python train.py --hidden_act="swiglu" --router_z_loss=0.001 --lr_router=0.00185 --vocab_size=8192 --rope_fraction=1.0 --max_grad_norm=1.0 --decay_fraction=0.89 --final_lr_fraction=0.0 --doc_mask=true --train_tokens=540300000 --dataset="wikipedia_en"
Below are experts of layer 7 (counted from 0) of a mixture-of-experts language model. Rows are named router (the router's row for the expert), gate (a neuron's input weights, with its number), up (a neuron's input weights, with its number) and show model dimensions 128-255. Each number is 128 + 24 x the weight over its row's rms, rounded and kept within 0 to 255.
Before each expert's rows: "gets" lists some tokens that make up at least twice as much of what it gets as of all text. This comes from a sample of Wikipedia text that the model never trained on. Tokens count by the router's weight.

# expert 15
gets: " and", " the", ",", "s,", "e,", " f"
router [136 150 103 113 116 113 154 166 182 134 132 124 126 130 166 123 131 138 161  85 162  87 144 130 124 132 130  77 148 146 110 157 131 169 149 112 138 137 103 140 143 162 122 127 163  89 160  99 141 106  99 127 137 109 118  96 123 164 159  98  87 123 111 124  80 139 156 113  98 116 161 117 118 142 112 149 146 184 151 127 141 112  98 118 107  95 147 126 124  93 160 121  79 147 133 117 105  83 116 117  96 136 114 139 120  93 118 135 109 170 109 118  86 146 155  91 168 143 129 144 161 126 141 136 140  87 136  90]
gate0 [131  88 122 108 139 146 163 138 152 139  90 115 103 117 103 104 116 117 123 106 112 132 124 115 137 113  95  96 145 155 160 100 138 151 163 188  82 156 183 112 116 110 166 113 141 119 156 106 133 100 179 122 151 109 135 164 168 118 145  92 154 134 139 117 123 136 138  83 104  98 113 151 123 129 121 128 150 125  85 162 176 123  85  94 110 131 102 144 118  91 137 115 100 133 124 151 114 113  96 140 121 166 113  90 132 110 161 132 131 106 158 129 109 160 112  84 113 143 149 121 144 103  89 146 177 184 150 122]
up0 [147 165 152 153 107 151  92 129  96 121 148 147 139  85 120 104 127 118  81 131 143 171 133  93 121 113 166 144 113 135 128 179 129 155 122  97 110 122 175 148 104 139 159 142  88  90 129 169 120  79 130 135 157 147 126 109 120 130  99 128 135  92 161 142 177 136 104  91 127 158  98 108 152  74 139 125 144 139 159  70 118  94 134 148 111 114 170 104 109  92  97 159 106 133 123 171 148 125  82 113 141 151 136 144 133  89 152 140 154 106 128 161 162 156 111 159 124 106 118  88 141  87 107 144 124 114  75 111]
gate1 [111 127 149 122  97 107  99 166 179 149 100 131 121  76 110 106 139 126 146 132 113  98 201 161 111 121  97 108  98 138 138 136 135 148 170  68 126 123 127 130 113 115  98 159 156 148 143 183 121 119  78 134 123 127 125  66  97 112 105 122 127 152 124 114 152 103 155 133 112 110  90 138  98 135 100 137 136 141  98  90 157 124 104 120 135 116  99  99 147 112 163 149 130 155  84 121 120 163 123  62  64 158 110  81 121 161 135 149 137 183 115 122 153 144 113 155 125  65 152 140 147 141 130  84 127 122 132 121]
up1 [148 138 134 128 134 154 106  99 152  99 107 182 107 148 114 126 107 138 117 156  95 135 146 126 136 157 124 128 107 103 117 102 150 144 126 137  83 120 130 150 119 111 157 141 149 146 153 144 113  95  87 130  91 131 117 130 147 141 181 110 119 145  96  92 106 157 109 114 113 157 138 104  86 149 102 121 132  91 136 166 139 114 121  95 185 145 116 167 139 130 165 129 114  97 159 107 119 164 151 176 119 124 142 131 132  98 112 195 133 137 204 126 142 137 102 130 138 159 139 157 135 127 128 124 133 176 128 127]
gate2 [151 120 157 142 123 138 109 148 132 151 159 106 175 135  91 166  98 134 131 103 123 145 135  99 125  71 145 114  81 147 158 127 114 167 140 152  95 133 133 117 118 159  89 154 101  83 129 115 127  93  79 148 163 116 162 147 107  77 147 152 126 162 105 144 142 159 125  88 141 140 146  95 124 109 159 107 147 145 133 113 112 104 111 121 113 144  94 140 130 122 115 150 151 119 138 131 101 169 173 156 102 102 160 149  85 110 135 131 140 162 122 161 172  91 115 103 100  92 184 124 101 115 115 150  72  80 148 111]
up2 [133 146 129 168 153 150 109 119 111 130  98 139 144  73  99 143 138 144  94 109 139 175 143 176 128 140  97 138 157 162  83 106 165 125 117 113  97 145 102 106 120 113 102 123  88 114 138 157 112  94 140 146 110  99 127 131 121 120 101 104 151 139 128 128 150 132 153 142 144 129 102 138 115 106 119 104 117 165 109 142 141 126 148  84 134  93 151  97 113 127 178 139 132 109 113 127 186 141 139 176 110 141 120 140  68 150  78 147 129 113 142 136 146 113 101 151 134 157 101 102 118 131 110 122 139 137 115 116]
gate3 [ 90 134 126 111 101 127 130 146  95 130 154  92 154 151 151 145 128 175 132 125 135 162 114 156 167 118 173 153  49 100 119 143 116 112 138 144 132 160 147 119 115  97 165  86 152 145  96 113 145 122 145 155 132 162 136  97 125 126 106 146 151 116 137 178 135 132 170 140 105 158 150 106 126  99 164 155 151 112 120 157 148 105 140 122 178 164 121 154 161 105 142  96 134 117 117 103 194 126 115  98 139 108 115 117 110 121  99 140 124 131 121 171 150 131 194 114 158 114 135 107 129 171 120 100 118 156 144 173]
up3 [126 123 115 135 134 151 146 142 123 125 208 155 143 150 174 167 127  96 126 139  94 148 151 130 150 104 122 163  94  96 109 146 140 135 148 165 145 168  87 129 120 155 129 111 145 117 118 127 106 141  98 111 157 168 131 128 147  98 100 197 143 148 108 109 158 162 112 107 153 148 117 114 107  83 156 142 143 120 174 113 132 137 104 114 139 135 125 127 146  64  81 136 143 116 115 134 133 126 119 144 137  89 150 123  77 137 102 126  70 161 136 113  83 146 147 118  97  99  96 120 119 118 125 134 151 145 133 124]
gate4 [132 108 127 133 154 187 122 101  86 151 156 132 117 128 156 118 159 108 126 109 115 123 134 176 159 157 114 125 159 135 129 114 131 141 135  94  86 126 160  99 109 122 105 140 170  98 161 140 119 103 137 132 161 178 109 153 157 158 135 135 140 130 101 150 126 128 123 130  93 119 123 121 102 123 134 133  91 151 122 141 194 142 110  94 115 155 100 132 127  98 141 153 106 146 109 159 149 143 136 139 157 123 139 129 134 104 123 149 128 163 145 143 110 142 120 134 139 130 148 152 114 179 115 122 112 142  93  82]
up4 [136 115 127 155 124 171 142 131  86 127  81  84 123 126 167 130 125 109 172 147 107 117 180 182 100 129 167 149 135 129 167 146 122 111 145 147 134 103 137 151 100 139 160 154 112 156 114 165 100 124 129 102 147 112 117  90 147 134 107 163 182 118  74 127 134 116 169 111 126 139 109 111 163  75 133 157 120 148 138 130 153 132 108 150 122 134 122 148 136 128  92 166 119 112 135 131 158 182 104 112 140 124 137 177 128 118 107 144 158 149 121  93 122 175 123 121 142 159  90 157 115 139 122 164 109 105 104 129]
gate5 [117 138 184 111 136 130 147 146 127 172 144 128 122 146 151 120 133 113 115  86 152  96 151  88 140 128 115 111  95 128 162 133 126 180 126 118 128  89 124 159 112 145 173 139 120 118 133 140 132  82 138 215 136  91 125 104 127 113 110 118 129 116 130 126 123 126 159  91 137 139 142  96 136 143  92 142 121 194 119 152  99 108 118 134 131 107 171 166 127 145 121 132 117 137 163 153  98 139 120 127 115  88  95 125 127 120 143 183  92 105 133  93 164 134 111  56 139 131 109 157  98 101 145 116 209 141 179  90]
up5 [128 123  76 113  86 119 133 152 119 167 123 132 115 147 155  74 138 161 114  87 154 148 113 183 117 120 147 101 136 143 144 110 127 101 102  79 104  93 111  95 174 121 124 115 132 120  92 125 138 136 141 110 132 133 157 172 156 140 111 131  94  95 148 112 142  80  93  99 136 164 135 139 135 172 122 150 150 104 172 159 110 125 135 116 120 133 114 162 109 111 132 125 123  78 138 140 150 151 105 128 116 126 138 128  84 147 109 116 124 101  96 152 108 149 132 104 130 100 120 125 159 130 126 131 168 129 158 101]
gate6 [107 128  60 124 104 156 176 136 142 135 138 171 130 108 124 115  76 101 150  78 140 137  94  83 130 122 161 115 142 125 121 115  91 108 111 156 155 107 109 115 134 125 136 116 165 114 123 142 150 107 113 120 113 150 144 146 169 162 118 117 131 146 109 156 130  87 147 146 146 156 163 140  91 145  96 125 107 107 126 134 104 162 127 129 117 137 150 138  80  92 120 128 139 140 111  96 102 123 181 142 153  89 131  90 122 133 163 121 123 117 101 103  89 164 107 179 134  95 138 114 133 118 139 157 141 168 127 108]
up6 [116 122 112 159 131 130 135 109 141 143 159 111 157 169 133  85 131 138 133 128 156  89 114 197 153 152 151 145 158 156 132 119 128 100 133 113 130 133 100 124 169 150 142 122 151 163 107 103 132 100 126 157 152 167 161 106 158  93 134 130 147 170 132 119 144 134 121 144 155 131 116 116 118 146 153 143 131 166 111 125 113 114 136 123  99 103 123 141 165 145 122 139 136 112 150 139 172 115 143 146 144 100 106 138 130  83 122 153 134 213 113 156 162 156 143 146 157 144 113 140 152 110 181  78 152 161 151  86]
gate7 [ 91 123 128 154 126 169 140 111 114 161 113 109 142 163 151 132 138 159 187  89 107 108 157 118 160  97 166 131 123 119 109 157 137 149 117 155 128 106 131 150 142 125 100 149 172 115 203  93 114 146 128 123 111 108 143 140 127 164 120 117 121 100  91 148 128 138 116 129 121 149 147 190 113 145 110 128 132  96 113 188 129  86 141 144 113 125  84 121 159  89 136 120 111 144 182  46 107 125 117 110 140  87 129 137 110 130 131 142 109 120 131  86 122 119 146  84 106 118 120 145 111 122 131 129 109 118 157 153]
up7 [121 112 134  85 114 119 114 147 165 173 104 116  81 112 134 156 142  96 113 111  89 124 109  95 146 140 124 117 121 133 145 113 107 121 122 111 177 137 157 144 158 140 116 153 108 142 175 160 143 131 133 109 125 124 130  81 112 161 157  93 147 130 124  93 146 111 123 125 134  93 114 156 112 129 121  96 105  76 123  95 104 118 118 130  92 111 170 156 120  98 131 137 104 135 138  86  90 144 143 115 174 143 101 119 113 165 135 114 111  81 126 102 126 142 121 186 149 109 107 160 114 169 120 169 130 163 122 116]

# expert 8
gets: " the", " and", " F", " that", " A", " The"
router [132 152 103 109 114 123 147 169 183 136 134 131 126 128 165 118 138 139 154  83 158  93 147 134 121 120 122  80 151 150 106 150 133 167 147 107 134 142 105 138 146 165 129 123 161  85 155 107 147 103 115 127 135 106 106  99 118 163 155 107  85 128 111 118  83 138 160 113 100 116 162 119 126 150 114 147 138 184 153 124 148 106 103 126 102  90 135 123 118  93 160 127  79 143 134 114 109  82 117 120 101 138 111 148 121  92 118 128 113 174 112 121  90 147 147  96 169 148 133 142 160 127 142 144 137  89 149  90]
gate0 [115 124 120  98  95  88  90 168 181 117 103 149 139 140  97 127 102 142 142 119 145 109 114 149  91 138 106  97 106 146 114 101 157 149 140 132 132 123 117 153 151 111  77 125 143 111 112  96 100 135 104 125  84 124 128 167 115 124 104 111 104 133 162 132 134 140 133 124  89 155  81 132 137 160 109  97  98 106  96 135 143 127 104  90 145 116 134 128 119 109 113 139 105 100 137 152 144 126 126 119 121 137 123 108 152 122 101 143  80 118 117 169 133 118 132 128 146 116 103 152 157 111 120 130 119 138 112 150]
up0 [132 145  97 135 132 122  96 155 140 163 143 135 171 123 134 106 108 128 110 131 139 101 126  56 122 151 102 111 108  94  97  98 179 124  97 104 131 134 139 148 189 125 109 192 135 118 119 131 127 167  95 146 143 136  98 136 134 139 143  96 118 137  76 142 166 104 140 118  98 122 108 138 161 126 108  95 153 137  98 147 133 166 140 105 101 134 140 136 110 144 112 124 141  86 134 168 123 140 100  75 128 132 117 161 166  85 117 119 130  82 119 111 152 147 125 106 130 113 161  87 125 141 162 150 131  82 121 116]
gate1 [148 150 148  55 138 106 165 125 100 100 172 157 161 129 151 124 134 140  79 116 109 162 172 122 141 129  92 117 144 110  79 147 139 151 128 109  98 112 163 106 119 109 136  97 106 108 119 149 111 127 122 142 100 138 172  92 133 136 161 128  86 125 152 120 137 116 122 143 116 113 128 139 125 106 119 101 124 117 106 139 102 119 130 163 138 147 148 124 125 112 134  97 160 148 134  86 133 122 136 128 124 182 143 128 117 141 165 146 114 169 103 121  96  95 137 162 141 130 176  92 116 155 133 113 127 128 171 121]
up1 [109 132 155 156 106 118 143 168 102 155 140 136 113 132 167 106 137  93 144 128 167 127 131 155  66  59 197 102 171 161 151 151 126 113 133 148 115 125 117 119  92 120 147 116 136 150 157 105 120 146 123 109 118 179  75 116  99 151 133  94 128 148 130 111 133 142 122 104 139 110 105 129 114 116 149 115  95 144 140 172  85 112 111  72 146 119 157 145 124 114  87 135 148 137 124 142 177 123 129 106 144 113 116 152 166 161 119 151 126 104 106 110 145 113  90 114 156 101 114 127 152 126 128 124 115 154 125 177]
gate2 [ 84 117 113 137 155 132 106 132 138 127  93  74 149 112 160 166  87 134 113 132  91 105 123 110 133 118 121  93 136 180 103 155 170 122 157 149 144 110 132 124 141 124 140  85 116 117 126 115 175 153 142 187 125 105 137 154 142 123 163 115 138 128 103  67 128 125 129 124 103 101  92 142 156 132  78 126 122 151 138  69 118 123 153  91 133 137 149 145 115  94 110 133 110 102 113 126 137  77  90  89 145  99 135 110 155 109 109 126 109 141  96  70  92 108 114 113 131 104 162 118  82  91 118 133 169 128 161 120]
up2 [132 151 121 135  84 146 138 115 126 141 119 146 143 140 123 130 141 145 134 122 111 119 143  92 162 150 113 149 133 141 114 110 137  97  91 127 116 123 124  86 137 165 107 135 135 150 128 117 173 149  90 116 146 146 126 153 129 112  89 107 163 174 128 148 149 113 130 125 124 105 130  97 107  88 122 115 167 114 177 177 146 115 115 118 151  89 129 116 125 152 139 111 144 101 100 105 159 175 170 134 143 107 110 139 163 109 131 155 124 118 111 138 185 106 145 126 117 154 122 108 171 154  88 160 141 146 136  47]
gate3 [141 130 109 138 117 123 152 128 156 128 143 112 134 169 118 109 155 149 138 112 135 112 123 143 155 124 126  90 110 129 108 107 136 134 136 137 115 128 114 128  92 129  86 108 111 140 145 124 136 117 121 155 134  83 143  91 118 159 181  96 152 154 174 157 113 119 134 139 132 154 109 155 106 131 128 117 113 112 125  84 163 155 105 128 114 149 154  92 149 137 128 148 103 116 101 168  89 113 124 120 150 139 129 133 112 146 124 145 141 117 123 152 112 138 179 123 133 181 105 157 152 121  76 117 142 128 139 161]
up3 [134 167 163 132 126 108 105 143  97 130 166 131 156 110 132 158 133 118 154 158 136 130 127 109 128 127 137  87 152 126 137 129 149 126 107  93 131  82  98 146 115 196 118 124  94 154 127 137  96 125 137 175  84 162 108 155 122 127 139 134 126  87 123  96  84 138 118 145 142 106 146 132 151 103  93 100 155 126 106 134 143  88 136 119 148 175 104 137  97 116 133 128 119 132 128 124 141 140  88 129  87 170 131 103  93 121 151 149 140 131 118 131 103 183 101 150 125 149 119  82 179 101 133 120 160 134 123 133]
gate4 [111 152 123 154  89 123 105 109 158 166 137 150 140 164 116 129 126 139 121 136 131 127  75 122 113 140 133 111 117  90 131 105 112 145 112  76 200 139 119 117  96 151 149  77 184 150 168  98 148 145 124 155 147  85 134 122 161 145  88 114 167 107 109 128 109 166  94 131 157 159 134  96 133 131 116 105 109 142 134 115 109  99 165 101 158 103 112  94 142 145 126 113 119 143 150  85 108 129 130 130 131 118 146 125 106 121 113 140 135 153  85  91 152 116 156 167 135 112 117 132 126 147 104 101 148 123 130 148]
up4 [ 88 144  96 165  99 170 115 110 129 117 150  96 108 135 140  88 101 101 151 120 169  92 136 171 133 139 134 136 102 112  98 113 102 134 147 139 110 140 136 136 154 145 131  83 131 102 120  97 117 125 189  83 168 149  60 126 162 113 111 157 129 152 112 114 110 177 149 104  95 129 124 160 129 145 157 121 136 146 145 172 129 169 113 151 121 150 151  99 136 100 137 148 109 146 122 147 147 106 107 143  91 134 135 133 129 142 116 117 152 114 114 142 144  92 137 132 144 102 119 110 161 159 143 143 144 142 133 154]
gate5 [147  75 145 158  83 108 161 144 134 120 152  93 116  97 122 134 133  96 106 163 171 166 117  80  99 111 119 134 102 142 177 126 144 152 143 110 138 154 114 123 107 135 167  99 119  83 141  97 134  98  87 111 168 120 131 119  69 163 151 145  67 143  94 143 124 137 106 137 135 138 131 121 143  99 109 141 127 168 158 161 125 165 124 147 150 128 111 107 157 154 137 134 128 137 140 147 120 112 119 117  82 132 138  95 102  93  96 100  87 162 131 122  83 114  88 173 167 132 116 143 120 124 148 138 113 136 111 133]
up5 [ 90 125 144 120 134 146 109 115 144 152  87 146 152 176 121 103 166 103 156 156 128 133 177 148 125 105 129 181 178  88 141 148 115 134  95 150 143 138 150 112 155 132 113 168  81 120 131 101 107 142 131 110 161 143 155 154 110 153 192 112 138 119 153 119 153 139 106 104 116 152 107 155  89 128 165 117 146 109 138 139 142  96 123  95 158 103  90  68 147 125 124 162 131 130 151 139 140 107 117 159 110 145 156 111 172 126 129 148 155 137 143 118 164  97 134 142 131 132 103 121 118 150 100 142 161 106 154 130]
gate6 [ 99 137 121 126 129 116 143 113 157 107 159 115 112 111 153 128 116 138 134 131 142 109 105 126 137  98 136 119 130 122 139 116 119 176 164 120 116 143 131 142 125 158 142 145 144 133 136 102 158 117 121 147 190 153 139 107 103 138 167 124  83 145 105 135  87 199 122 125 114 149 131 110 115 139 135 108  98 131 127 156 122 101 165 109 137  91 179 109 136 144 125 113 143 147  94 143 121 107 136 125 135 146  99 178 102 111 144 151  87 100 152 110 104  89 185 127 109 127 156 107 183 129 163 163 144 146 152 133]
up6 [ 98 144 148 122 163 128 101 121 164 125 136 159 178  93  92 116 118 159 142 160 133 106 142  96 135 170 119 126 128 121 167 113 105 156 113 157 114 122  96 166  96 126 113 105 132 139 158 164 144 109  66 128 147 135  99 191 171 148 114 128 122 142  98 161 131 122 175  92 126 142 153  91  90  98 160 155 114 133 132 108 113 120 134 116 100 155 139 144 162 146 142 137 101 148  99 130 129 173 174  88 169 123 153 144 109 192 122 107  99 111 123 142 142 119 155 143  82 127  91 159 131 107 104 149 121  97 150 135]
gate7 [139 144 105 150 144 181  93 117 131 125 162 162 142 113 147 116  86 141 170 123 119  89 144 175 148 131 104 115 127 132 114 109 108 145 145 160 162 150 131 112 176 121 140 133 138 144 130 164  79 117 151 104 165 106 131 156 132 155 147 123 118 118 148 132 139 130 138 161 102 165 107 102 134 133 131 140 137 182 126  89 158 145 177 141 148 102 130 139 121  82 159 121 103 114 123 162 144 100 152  84 119 102 111 135 121  65 115 136 151 107 145 149 117 129 123 105 153 178 147 108 125 183 141 149 121 108 177 121]
up7 [103 120 122 133 140 142 165 110 157 151 132 105 136 144 113 107 138  95 165 141 140 104 114 180 104 141 139 106 122 109 138 166  93  92 119 157 150 152 155 120 158  96 108 134 108 121 111 173 110 110 135 120 139  44 109 145  96 149 104 182  83 145 118 114 120 159  82 170 107 156 163 116 110 118 157 168 166 153  96 115  63 127 160 137  92 112 103 144  97 130 156 130 122  96 110 151 152 122 146 111 176 100 112 143 133  95 120 128 149  62 113 125 124 146 106 159 103 130  84 139 140 118  97 160 120 130 125 150]

# expert 10
gets: " the", " was", " 0", " ", " 10", " New"
router [144 151 105 110 115 120 149 164 178 134 132 126 128 132 166 127 141 140 160  88 161  95 143 131 122 124 125  83 148 141 104 150 132 169 143 110 135 138 102 142 145 163 127 130 157  87 163 103 141 107 107 125 141 111 114  97 119 163 156 101  91 124 107 118  80 135 161 121 104 116 165 118 129 148 110 143 143 177 155 127 148 107  97 128 101  92 141 126 128  91 158 132  82 144 143 110 104  86 116 116 103 141 103 150 123  89 119 134 110 172 112 115  90 143 160  91 169 145 134 140 160 133 142 138 141  87 143  97]
gate0 [132 109  63 129 116 154 175 160 130 121 149 120 102 112 146 161  93 139 159 130 124 154 160 141 122 132 114  92 133 150 115 134 122 171 132 131 152 136 121 121  91  70 111  98 138 135 104 141 165 134 153 129 137  77 145 137 173  96 106 107 146 152 155 147 104 101 156 128 119 126 124 132  88 166 141 123 135 135 179 124 158 122 165 145 133 112 133 130 133 116 136 133 140 140 168 123 117  85 109 143 112 135 175  88 116 175 134 112 125 147  85 140 104  87 151 157 149 105 126 165 120 136 134 140 123 123 115  97]
up0 [157 176 124 162  82  84 110 138 126 118 114 110 128 169 141 127 142 145 118 166 146 165  99 111  74 101  99  78 120 100 116 150 131 169 141 110  99 107 134 136 141 138 172 144 169 131 114 100  86 130 115 169 120 159 149 143 144 147 119 130 124 106  93  90 129 102 155 113 132 167 166 108 110 128 135 109 120 155  88  91 128 132  96 160 103 159 139 105 207 136 150 154 178 116  77 103 103 160 154 102 187 105 116 137 129 115 105 137 129 140 131 123 157 134 140 113 147 102 119  91 121 143 154 101 143 174 155 158]
gate1 [144  91 136 119  91 130 135 162 104 125 109 167  68 114 152 112 134 149 143  87 114 132 154 136 146 172 138 131 167 117 154 134 142 128 103 120  80 139 137  90 129 131 128  70 168  92 104 138 100  86 157 159 101 122 114 103 133 139 147 156 103  91 152 109 108 145  74 169  98 109 164 201 148 115 117 122 112 161 123 127 150 130 116 121 104 140 144 118 145 109 130 145 148 123 129 107 118 140  74  89 145 160 142  90  88 106 117 156 146 140 188 109 118 170 107  85 124 157 149 128 152 107 148 125 146 147 144 127]
up1 [ 89 154 115 125  83  92 158 131 111 111 139 172 147 129 141 153 119 153 129 146 141 173 163 132 110  78 119 138 113 142  72 166 133 127 128 182 128 123 144 149 112 142 181 134 150 122 118 131 152 123 132 128 142 128 120 143 169 123  77 166 143 116 109 144  98 172  90 141 111 114  91 170 155 109 103 117 131 135 118 152 123 124 122 145 147  75 132 133 190 119 122 128 121 153 140 115 123 177 130 150  89 119 147  99 136 109 114 151 144 146 111  66 116  96 125 160 160 148 112 139 124 171 120 125 138 131 107 128]
gate2 [132 122  76 101 122 133 127 123 166 147 113 136 104 157 118  98 106 126 136 154 162  93 109 150 150 116 132 126 122 121 142 121 122 191 144 127 157 122 162 120 134 122 167 132 155 121  91 156 149 108 102 151 128 116 130 146 128 127 129  59 154 122 132 132 135 149 177  97 144 159 169 146 136 124 141 139 170 143 109  97 133 113 148 154  98 140 154 158 160 136 146 178 104 129 159  87 128 137 167 161 137 111 147 163 131 101 146 164 137 113 147 108 107  74 103  83 118 154 137 108 129 129 195 119 134  90 110 146]
up2 [124 164 100 153 150 110  87  93 107 130 129 111 131 127 138 109 115  78 123 140 157 176 117 121 108 147 133 154 114 142 120 133 162 139 177 119  92 173 108 118 134 142 131 120 106 157 126 123 122 139 104 131  84 163 150 101 136 142 137 133 118 113 146 157 139 124 117 111 112 165 116 153 137 133 127 115 139  65 123 130  77 118 124  99 143  75 117 132 121 110 150 127 111  82  97 137 138 138 150 124  98 120 139 181 131 147 142 114 116 114 140 127 183 119 127 151 137 131 152 140  80 125 152 173 142 168 132 159]
gate3 [132 130 138 125 156 105 182 119 112 113 121 144 117 110 128 137 114 134 127 120 102  96 122 158 127 164 134 134  98 165 104 165 119 139 153 113 127 152 130  72 113  96 112 135 144  55 121 100  97 115  91 100 136 150 150 105 156 123 103 158 143 135 127  94 155 113 124 114 139 110 119 127 146 102  93 147 188 128 127 130 125 108  98 139  96  90 110  92 157 119 154  91 113 169 117  90 121 141 136 134 115 155 106  94 138 106 107 122 115 159 109 104  97 142 138 135 148 130  77  87 155 133 136 110 127 121 155 139]
up3 [161 153  85 172 138 126 106 133 117  79 148 160 129 134 143 130 138 128 114 109 112 113 122 129 107 143  96 126 125 105 174 101 128 108 124 131 157 124 160 140 114 135  70 186 123 113 109 140 115 131 132 129 125 127  98 119 126  57 126 105 150 121 105 116 133 119  81 148 124 107  87 114 132 161 127 157 156 144 143  74 195 146 151 142 130 116 132 133 136 116 116 105  64 107 121 134  86 118 174  89 143  66 159 114 126 122 139 146 105 135 149 136 106 142 128  95 137 115 124 107 146 150 142 146 106 107 137 138]
gate4 [103 135  99 149  67 114 154 164 141 120 127 114 109 116 146 169 139 169 116 127 100  80 125 125 125 130 110 172 148 163 120 126 124 118 154 160 138 134 165 107 107  95 149  66 109 147 136 116 166 132 139 126 155 147 125 127 156 122 129 149  88 112 135 100 135 167 181 113  99 123 127 115 131  98  96 141 155 134 100 148 153 148  90 132 121 137 134 139 142 121 140 117 110 108 136  79 150 143 125 130 115 123 142 143 166 124 149 146  97 147 141 106 108 110 115  88 111 145 147 126 162 187  97 132 123  82 152 171]
up4 [105 163 102 106 116 105  98 137 124 120 138 159 146 129 119 110 146 123 122 132 140 127 110  83 146 141 113 145 128 136 140 118 167 112 132 127 117 125 134  91  96 119 104 112  78  97 153 139  95 148 157 147 108 126 119 143 133 169 101  99  92 108 125 114 116 149 150 149 119  85 103 160 140  90 121 119 115 103 120 113 120 128 112 132 135 111 125 171 124 139 112 112 138 117 173 166  98  90 149 127 140 140 136 152 105 104  81  92 120  89  73  95 129 155 139 141 169 158 143 153 160 127 128 112 128 165 115 102]
gate5 [131  72 131 120 107 159 134 116 131 136  93 124 133 144 135 130 104  84 112 127 134 103 134 130 107 117 109  82 150 144 110 126 129 154 131 111 119 140 156 131 101 144 124 135 177  84 120 159 126 131 150 190 107 139 111  88 142 128 164 124 158 176 104 128 109 127 143 144 156 153 115 109 115 166  89 133 147 112  80 157 116  94 122 138 111 133 178 160 154 109 151 123 112 140 123 141 163 157 140  99 150  72 161  96 179 132 107 121  97 147 105 104 125 123  62 107 159 110 116 143 136 136 129 129 158 132 137 113]
up5 [106 145 140  91 185 117 148 120  77 131 126 137 108  85 108 123 112 140 106 124 169 140 102  97 135 147 118 149 162 143 131 162 154 161 118 106 165 144 120 124 133 131 130 120 145 131 131 129 121 137 111 122 132 153 126 126 143 123 117 141 130 131 133 109 115  79 153 106 135  69 110 130 144 136 135 113 159 176 164 116 163 103 127 126 165 153 118  88 135 138 100 135 116 104 112 122 135 108 130 115 116 183  79 111 101  84 123 140 116 127 105  98 184 113 138 112 158 129 145 111 138 108 154 110 141 123 139 119]
gate6 [145 131 123  82 149 179 154 162 156 145 148 150 155 121 138  77 121 118  88 172 157 164 127 111 113 120 172 127 134 138 137  96 112 112 119 132 100 124 139 138 137  98 120 172 142 116 157 143 156 143 160 138 136 124 123 148  78 108 108 100 130 123  90 144  95 141 149 144 134 143 171 112 111 124 143 181 146 127  73 136  95 121 151 142 155 132 174 127 116 165 102 122 147  93 127 179 116 153 159 182 186 168 118 120 100 106 104 150 140 144 174 127 132  70 122 155 131 138 104 160 157 142 152 148 120 159 111 136]
up6 [108 154 171 143 149 146  99 118 127 105 110 106 138 118 123 102 129 114 159 182 103 113 155 117 155 140 154 127 114 117 125 169 164 155 113 105 130 155 112 116 149 135 125 111 136 144 149 108 158 207 170 158 163 179 129 124 124 148 124 127 113 130 139 129 181 130 140 134 190 132 116 120 160 133 153 141 106 150 140 171  93 127  97 119 128 149  88 132 108 171 128 126 157 121 149 124 114 139 119 147 126 148 147  83 127 201 123 105  98  83 126 118 109 131 138 109 187 109 135 149 110 141 154 136  94 116 141 159]
gate7 [111 110  98 142 121 147  85  94 110 150 122  94 117 103 141 161 137 154 173  97 173 125 138 108 159 133 130 133 142 167 125 142 135 174 120 149 138 121  90 168 132 155 147 179 110 112  75  81 121 114 131 136  96 141  96 128 138 141 148 138 100 120 124 110 129 155 154 181 141 155 150 174 116 141 137  98 141 109 109 150 150 127 124 110 118 137 115 114 161  84 140 130 143  91  84  97 117 110 114 152 134 152 146 108 147 130 132 206 110 114 141 137 163  89  92 105 136 113 131 101 123 152 168 148 129 139 151 150]
up7 [168 108 119 183 161 151 107  68 158 176 123 121 162  79 149  93 123 132 153 154 111 174 128 127 100 107 145 135 102 115  93 151 141 122 112 136 127 132 158 145  72 109  98  96 151 157 113 176 136 129 144 129 120 110 141 121 126 154 151 132 140 148  93 119 161 118 135 113 137 149 136 145 154 121 173 104 119 158 152 149 151 109 140 133 116 150 117 109 161 103 118 137 116 152 122 146 152 164 110  97 115 174 144 125 146 125  97  63 147 127 122  93 136 126 106 110 165 137 151 168 112 144 159 162  95 175 168 139]